Below are experts of layer 11 (counted from 0) of a mixture-of-experts language model. Rows are named router (the router's row for the expert), gate (a neuron's input weights, with its number), up (a neuron's input weights, with its number), down (a neuron's output weights, with its number) and show model dimensions 0-127. Each number is 128 + 32 x the weight over its row's rms, rounded and kept within 0 to 255. Numbers have three digits each.
After each expert's rows: "mostly gets" lists some tokens that are sent to it at least half of the time. This comes from a sample of Wikipedia text that the model never trained on.

# expert 54
router:138098104180115141134175132142128094093110155111121119149142193094142153063067113114163137185110176109070137118114155149185145076071125124126152146141153081085176124113118160123165137128158115068086125086072104059069114135204118144121159102094100101179140103113155176161130155115150116171116142153086152078104084178133182113084083140135121078107019136076135116168127171084083109135122
gate1:108124103159086170099181144173132145081124133192122142183142183116103127120082166107146077102157159075171134096144116187173103103070156136102153101152057097122158125169103112118120125123176141102115137212107147066160134134175160178122136147098111100188136133112113138154141107079145134096117140152138153133157099133148147126127168109132087098085138182109108185146109161087088091137099
up1:139168117186114121138177138183120153116170105117129151151151148092090159155127067106174110117132117143148133100105138136132096109091136149096151054134033123119075146146139126057101165143164164101127130153141143137129135120193144160135129131098085103144156118160155141117061151132129135100108075172158123117173107147138164119160087143166079086035133118097157178181128139162106069130096
down1:100104129105097096147125115098152123125158134179149085165092191112085123066141088107127145135176102064129135109094156185069103128162126120077107125145166132120139165125127116126071106123120107114063076136087104094159144151177174175100255152066096146184126141149140232136131099083073098150130112155123105184113127064144122177131103147098119108146137195120098131085154135097135148138123
gate2:097158133174135137184156108147155152140137082101129129164193145133109141111080080134107172078142129090095177093139158164143088136140148189110152137079181144088093132138089095155136121149133111169093067171087112110103052161133061131067142151084107095105061120128155127142130120118079087204155168151106084147081122145097103060151101148171127133143076126171156101138146138152074155079170
up2:118173131107110156103125122118093107133094103122118108198151118092138106127087105145124102157163093110057137159149217104127109143111206154086121150041118167071119149096110170176128233135116091129087158129140162132124056146161139138128091130122129150077137102104163126123108156110066079182089123201109081147147115143154127113103159101128143135178170190086131099090107119122083159132129
down2:093084076094190098098117126152148140151064104110100123086142099173143109133189116095127073146138163110161079124147114079096149100118137132130140088156119116086092091182153140126142052123107116092155134173085096131084148120145099097112164136169146196103124160123145107163109134190180066136084159126136141153057113068160146184215144201123112124089119144158160149106152144074034118151084
mostly gets: " of a", " that the", "ing a", " to a", " political", " about the"

# expert 56
router:075139066131153121171192125088081151108087108081083190100141101072110169164209164111107113103090168101105117128084119091118118126069180092143175143149152098147187138146158150135125170175108169064140109148100158144136155180102118091110120174126199186114109112129100165126062159114107115146142110072115141102154102142143114132078117146136156133117114108132145073163135143124088073140133
gate0:101174092192168128106104150096121140124161096072136153153149151148126131120101151090101123084172119025127148151136164077169106134062152152152112122141135163072076127131084118137077183147154170083127181134176141110108078148102151088088162137099120116154153116138133141128095103096118132179062087130131126129104193157129147148065135105121113101112147075116163124186150045118146150101129
up0:167066119066097143146100199147086126119072154164112066109085096102139123148139146114121113170221176155116089137132084149089172107145127134137155129108127159103111092101130197128152170146101084125113062082136149142154139075189149178190092146131149090135107109110158136191128137177136158132106097110154159085132085134177124126105138146112096173123118126202159121141057152102154114212147
down0:118181163107138115094134122101145163157176156089117129185118111135121115103151132193121153174071104139113101129140153173119119103172136103103125103119128105138167148163112071122151105117138158160069090120131047077159129143097045059108143135071108121167079190119148180110198148161171143112115153171053123145050144104108141099149140107130147078165122154089116192097117120138144100127121
gate1:083112121119115138124115148097089142161059086078106122107105151071147142166145141106082063115194155092115125150097138103125122123101120139156152105124211086084107124147170155123190167160065171133178121141159108164179087128123134066140086164139173111068115139130097101175125125103143151115112155154077094147132120137077103105131108148122178141131127098117118089152125105151116110202135
up1:113140096139159135121166158098130121170060124106065128104130142164137125133147109141146126098156146111150155145149153071099176148152083126140148107111099095094150084128108123118141094138119105117132142156153150108105114158099155103094153109126092115069114085073127121154124164096121089088090105157097123162074174133086148169054109161180136145153173074121097125131112109099072154115106
down1:151151194114056090160095168156117152147120117206112100064158104184177119142075083134139048156130190120130116128168130117115134072149116129152097134129130090107080065138150130104112101131052114092103127059117088190134179166177141111140114148114097163144105065122139156128142138117130160091123161114136129134138077170124138110148141124125161124126123125162140128130106141099158096148097
mostly gets: " | N/A", " | DF", " | ?", " | -", " Chevrolet", " | Final"

# expert 18
router:090123032137132154126104172168097117094191107159130132132182135087129108138139149107114058109138115068079084130171106162155084163127136124215099150130152159070122126152136134100084105073142118119159139119071164085144134131155155096129133110090118070214146140165067121096124084078124122111064152124180137165137162180145130128152185113070134093196139125144075168139149159162165077134138
gate0:184159174124157155109123125085107141179077132156065140092048068143114181155130098132122156085169085172105127105106074128124159094138134111066160098079124184143151136135084116150110090118116118097089115131168108096124107191155057163152102077144090223158111137150173157129166172178116104098100131165137146116127108092152175180146138216112114147120124137134103179157124121146085095170079
up0:119135078112150055112102156148079126104128132075074116088102146159125159141128153117071126095098073106071095163130098125125123108173103099122131148086122135132129083156151124167164072095120105153127130137117146124088149195156061165142166123146076223176138135112115162123140144119151052142173174194181098108104175141142171119130140157101091129124189156168147182153151141125110101143117
down0:145130109112105145142093117119159160202083177161072146096119072134171157104145090097145136134182091157098166112097079135138143095175137098087112137091129146127158084117086128141114112133063138081141152177151165146193117154108086157140124141149063166107132089085198142154145169145051103131104094135142119156138113093167153149105146138137175151061123122168094187122101156148063114109060
gate1:098158062157170200113108206155126107107132073163195107116152150115081099101166090116101105149146081076092133124163152124176104178068143139169070100149158147116127135134157139087101116088151139154146102133128159123103169145156131134094125129089109121161199174154097121092090105126117143104073154099153114134164147113148173175204142062114113096158162133166105134138162116139154080150111
up1:130160135178126171143107117135123048124135061128079211114136117120148104163162092081062103121094162142144126056123066155095089087059155112141086079235117128106164162110126113190087086121132121109174153132075127148146113129170087107129100121103113172160093152151163124110107081148088073115088108118131186133108129147147134131141167141130140124115102162122118152131147124152127127141134
down1:130102176162114133080173132115179155143118177111128119102151086139156143115117164112165164118203139178140152156089157113163140087131141114118137154134145163102102139111126126140165164149113089121079228129218173096118100141130124095123151165114148129090106104138192103124158161110089112136146084171088114126067150162138160097101037132109142145086065123115209101079095134093105178129071
mostly gets: " film", " Best", " television", " Film", " movie", " The film"

# expert 48
router:108100111142096131111121152134097126109186161081116135133188164138184176099151067124089073132085102078077067152129153086091126189113089087172119107103188120114108147125150187122178133110176189136142099182113158124129180102167090129098153186074109162170137155091127144087114113097182165116167169111135151164169156110109110191114115131108122094175043050115072122150154163128162053084152
gate0:165115196159141160076096130156090129150097096169092148161132120143127095129102129157105157140139145114159115084056149099214095115086131132132192085106136194122197092098120167121156134124139100155132142112143167112164106110140061146135119146092114132130140119126149070117091070058143132158149161132072094150130087130135186139100134130144153123136148167152152129086124116113100145073162
up0:121118146131120117086150179144089101142141121111137074149184074165103143147127102104086077165145147101129126122102111127183128143105131191124098119115107174121142140110143138114147132087116114152123164105133165164137168168144103105066122115071096132137151075120164094153128065063106108154148169136116109118205136150111204093145132093119116076111154111199120146103151192127066125090183
down0:110107114122106087123158208223064054117114152127081119136101136155107119114098127164160081082151130109116130149142127190080084112074123168104138113134093095142201132159127133132136146102149139166153110153108151110100141119148164193128126086139208150109128158130162103055171120091140103141165102100134109084146097160085158087199156095058181094175156093176159115119148146093098151124170
gate1:089097151166128100153120095174110170117125145094141151199163206131148156025125116086143124164135078097080141125112114065118109220181166179132152187125158121096123107132116083146169147142132123177128149044083181101131126158158087186089148166137067176084141170130155107098090150121103114096103137123132096180181133148133118107119083143161125155124093146099115091129166133095119186073126
up1:066110152144138136097139108186096132141109140108147117179127099111077145091122124145074129162114132096101102143165114079196196196160174087076131141089132136090139099137128086115145139129132153145151124085065106199153167076160122147107114165149112111132129172123153109106135096090102068131129212154177157147110127136116125084103161113174145108124108137027106124156137176091165150107142
down1:113129155212057155140128124094145157156152102082105134114115084078094125128182069096184100126185124126105086128121075152150119086106139107121168151133144165065114126150128115172112059134090100107125140144094107213151129108133110121130145102092147141073090109194122110146139123141143114157081162114144102171120137100147134129124158116112112126042170164202085148132145116134103106115111
mostly gets: " published", " using", " released", " acquired", " album", " produced by"

# expert 39
router:138147150148142096177102079108110124110084159105134156082119148117142086083129167189103183165170132170102128150134204091139126193154108084129165102122133107130153093052159136100141096084160117134112143166107173147104111123191075142133103134080125145088137086138130065174134080059092150106144145083148167129111172129165140182132134088116125144108119110131168119161146112146079150142144
gate0:122110125116103070131103072171129151146112129089135099119126084075109073164125136075142141075133155148203111136144140162088184140167176175083123115145100147112150126127171114109101139065133075135204156177143111167152145124128162146136108141175085080144124108144145171117103153121141158149144109122174162150138109083182132151189188101127129137113110127151142109115138105076132148174119
up0:131146162073174129123078135193130136142105065141130148138077122130085102076139137094148107160156120129153144117046141068098154157114140134130133092094149144174182070131079125090173119172224168151104138143155137129098138127144220197074118118081164166156079118119155169066075134154163198058135149135109144088110058167110148121118124166228115139141122166106123136158105125166129113063117
down0:096138115189128119108138144201185074150123097140092129162108101103152083141191147178104151114154109066213093100193152144149145082166112104109173110095094192114116107098131140129077143093152118143144163176106200132099114051143120106162141141077129101115147132149130133162159108106092104144187160075134133185104118133138130113129156086101172140139054168192133159139108150148107108158105
gate1:122182071091111153144129113101117093120132101118168078098103085161120159097122139127117157115128188155108144146124190100178128184109142131104118150071091083104174163081077094125098165172155153146091113202093133141167064201128140140120110116172151132127160137130136082184099121095111156085205081112113159147115126167147146167093111127081124135107098196125143150199160098119070147110155
up1:139108157090166112121136130148165114124076141128156135131076150145144143161123059193075166086082164125142125127177131108051134175142156112077080137125140121117136095133114102143109152159133078127175162136149118106125161067166143110139113115070160138088137140160143126106118103106155144124087104105088113162141215059105058151154090103139125081205126111186090099103159113122168109071098
down1:101126161134105141076125124142074104092157120134149123128201116123129165101053081103118071135132156165113067127149084112099083111082139159098129180142130131136144085162194098113135154108151091146138095064132156227103144188163146084123113157167165140116143142170072152147146116155157148129162169153135092127213088151159095124131113127115094156116181106153138103151129126061041121183131
mostly gets: " Pr", " Med", " Luc", " Ind", " commun", "oph"

# expert 2
router:155102157181161123136123095176179165100158155130144202067163176147097167125163071100164091122124128172111128125122110174104114106122119112160153170172076082159111109115092063173082157178157142106174157144116126138112150130113144119156103143137114116175091126138149136103164106134135088095154139098086095128132110169102145182174153138153096121137137175148144107139115069122089181104101
gate1:164128152129102131177140151175147161190113124131076136121131095060102156130156126154133154191141129096085118086147136176142100104160066128238132166129157175149117135123114095148077186121138090080170075142111116111102156151113167153190111120116144123094130119080140086152144104160110133111110158135111126153132121158106126060197136143055061118169146196146116102103073113200151163087099
up1:086151171161111122174107125164140162144130151088149151083086071104167150161128205143133135112168081108156091118153117178091093115083131118158103121125111205169167151147095122107095121174073113137090123103108215086129079213101168124085164127143153147149086078089127134130135124255131124117116109186144052131095143133108053114185115159113148103146128150113119093079130139189160102105103
down1:141173188119145132091116102122134126133147138117199112171128161136067081121147100124148107112151107136172101152120104131136112136166120160101146087168104064138144063090101159199089116117115137168111149164159122098152110161109107077092119131105170141154136076120165115194135151132115105127212116038123121075170075146197163143141141079157208109081106172103159127096158139136131152141158
gate2:107175104122116146056117099211125116164098179094159135136130121162134161182108131083118064153158111104112172080181151115150176099156126081066114191126141079149062155151153090151138119126148112121157082156126095179153141115118051126153101153127136187106156121141121093103130058186122162143160154085134133105096159087123177120106218064140158056106071134114170084105118093112103149129072
up2:127130136047181137056103119110142194147154118118105142152100140127143137093121114129166173145093119081148165115136135138136142137178187097092144122150180065134126143174074081127129141164150115140140162149091113141132088130133172104204153129211178133142161157106119152148177133139128107163147123094164100150098074113108178078170136104114102124143170155127102093082119112141128121108163
down2:150103121123124124145148156133150117117113076096102076156120101094081074105101129129152106189097130117101165103087165130155176160060122172140127104137136169124127123127135178087142109140107174126110088147113170113134115092089137130129086126147089076076155138069144160113135111143134148149191120113175143059164103095187105097120096113102129134147067106099149104138136142157109100182124
mostly gets: "; ", "; A", "; W", "; Ret; ", "л", "н"

# expert 23
router:124084122118137134133129147160134182099178169087195138109161141168120114127102086104113173176147151144132152096171116166087133132126149119133133094133075103080057129109117119160186136072200153079172131120150152161122086137112133113144131096122084083127073133159156095072161129085118134110153096104139170088186125156123157161115159179182172159154151113142184161102077106124104100132129
gate0:113098067082159073159111144159107121106110102124092119114089098109145156134157138090216112153096105152147122169145122133074196062071126127108164150094145144166138080084184216160166186152114096132134114154144046143088112127087155172173112116079144163183146140130145091117145118132132126102130131119137172137104149177139161147191136143178129172138150114085135149066122207058119124133041
up0:107101128075121146123114174161153122142100103166090117076061127117206144118181204142149142094098072096100129163136158182111167098105114103164102211150127104189178128111121186089145154108143118157110139087099009107142118153129172170183155098107144141137171139128139051131154173103117078132154148114112080122129142158149142180127087082099122113145158117133158073079139212092122143135090
down0:083141113092154093155154098126116178095127110131168158077182150126127233148139063110158140149110091172156125148093111116075179109154140067149145137109092132097109152148117162196106165111191158111128220165121108183105155122086122171039117138088120145147113141149084154102169132147117135105160124131134199083102139124116164144137163149156175175138191180126165138081087171100141080151129
gate1:140111145109133108137156095067121090084146143083105132110138157106077145146132122101170116055104136136160068149103178107101091100126150211097159083118159175149200197097116142096102131160145108136128162149128134114096159176149138125117134182127188130101111103133138138141093162122089154177135090129090140144149132085125101098148142133099170110110132147103015119079137190146181135121162
up1:080069162129150076185122154113103074151169172059162159119158076122132174081122095164066109116121097091099109104056083138170107137099137157108116121134128191143084140136103096139183117111126079090135130121138162115171123126155119104145126083140124183101128185213136156085121131082095074089177186108148096176162159115093109133173158145107147075124147113112091139163108175140126131074169
down1:108131150173120081103138146092130115094117130083153160041115134200099082155136076051155136083101146084132133106083120126118054066144156174098184080087137134105111151083138160083074083169114083141107102146108179104175134125133133117105130130167120098108094173165142106082074090172126106160120137143088102129137131103142079119096094142172148114159161124107132131089146158167103101135151
mostly gets: " [", "\\", "_", "\" (", " \\", "{"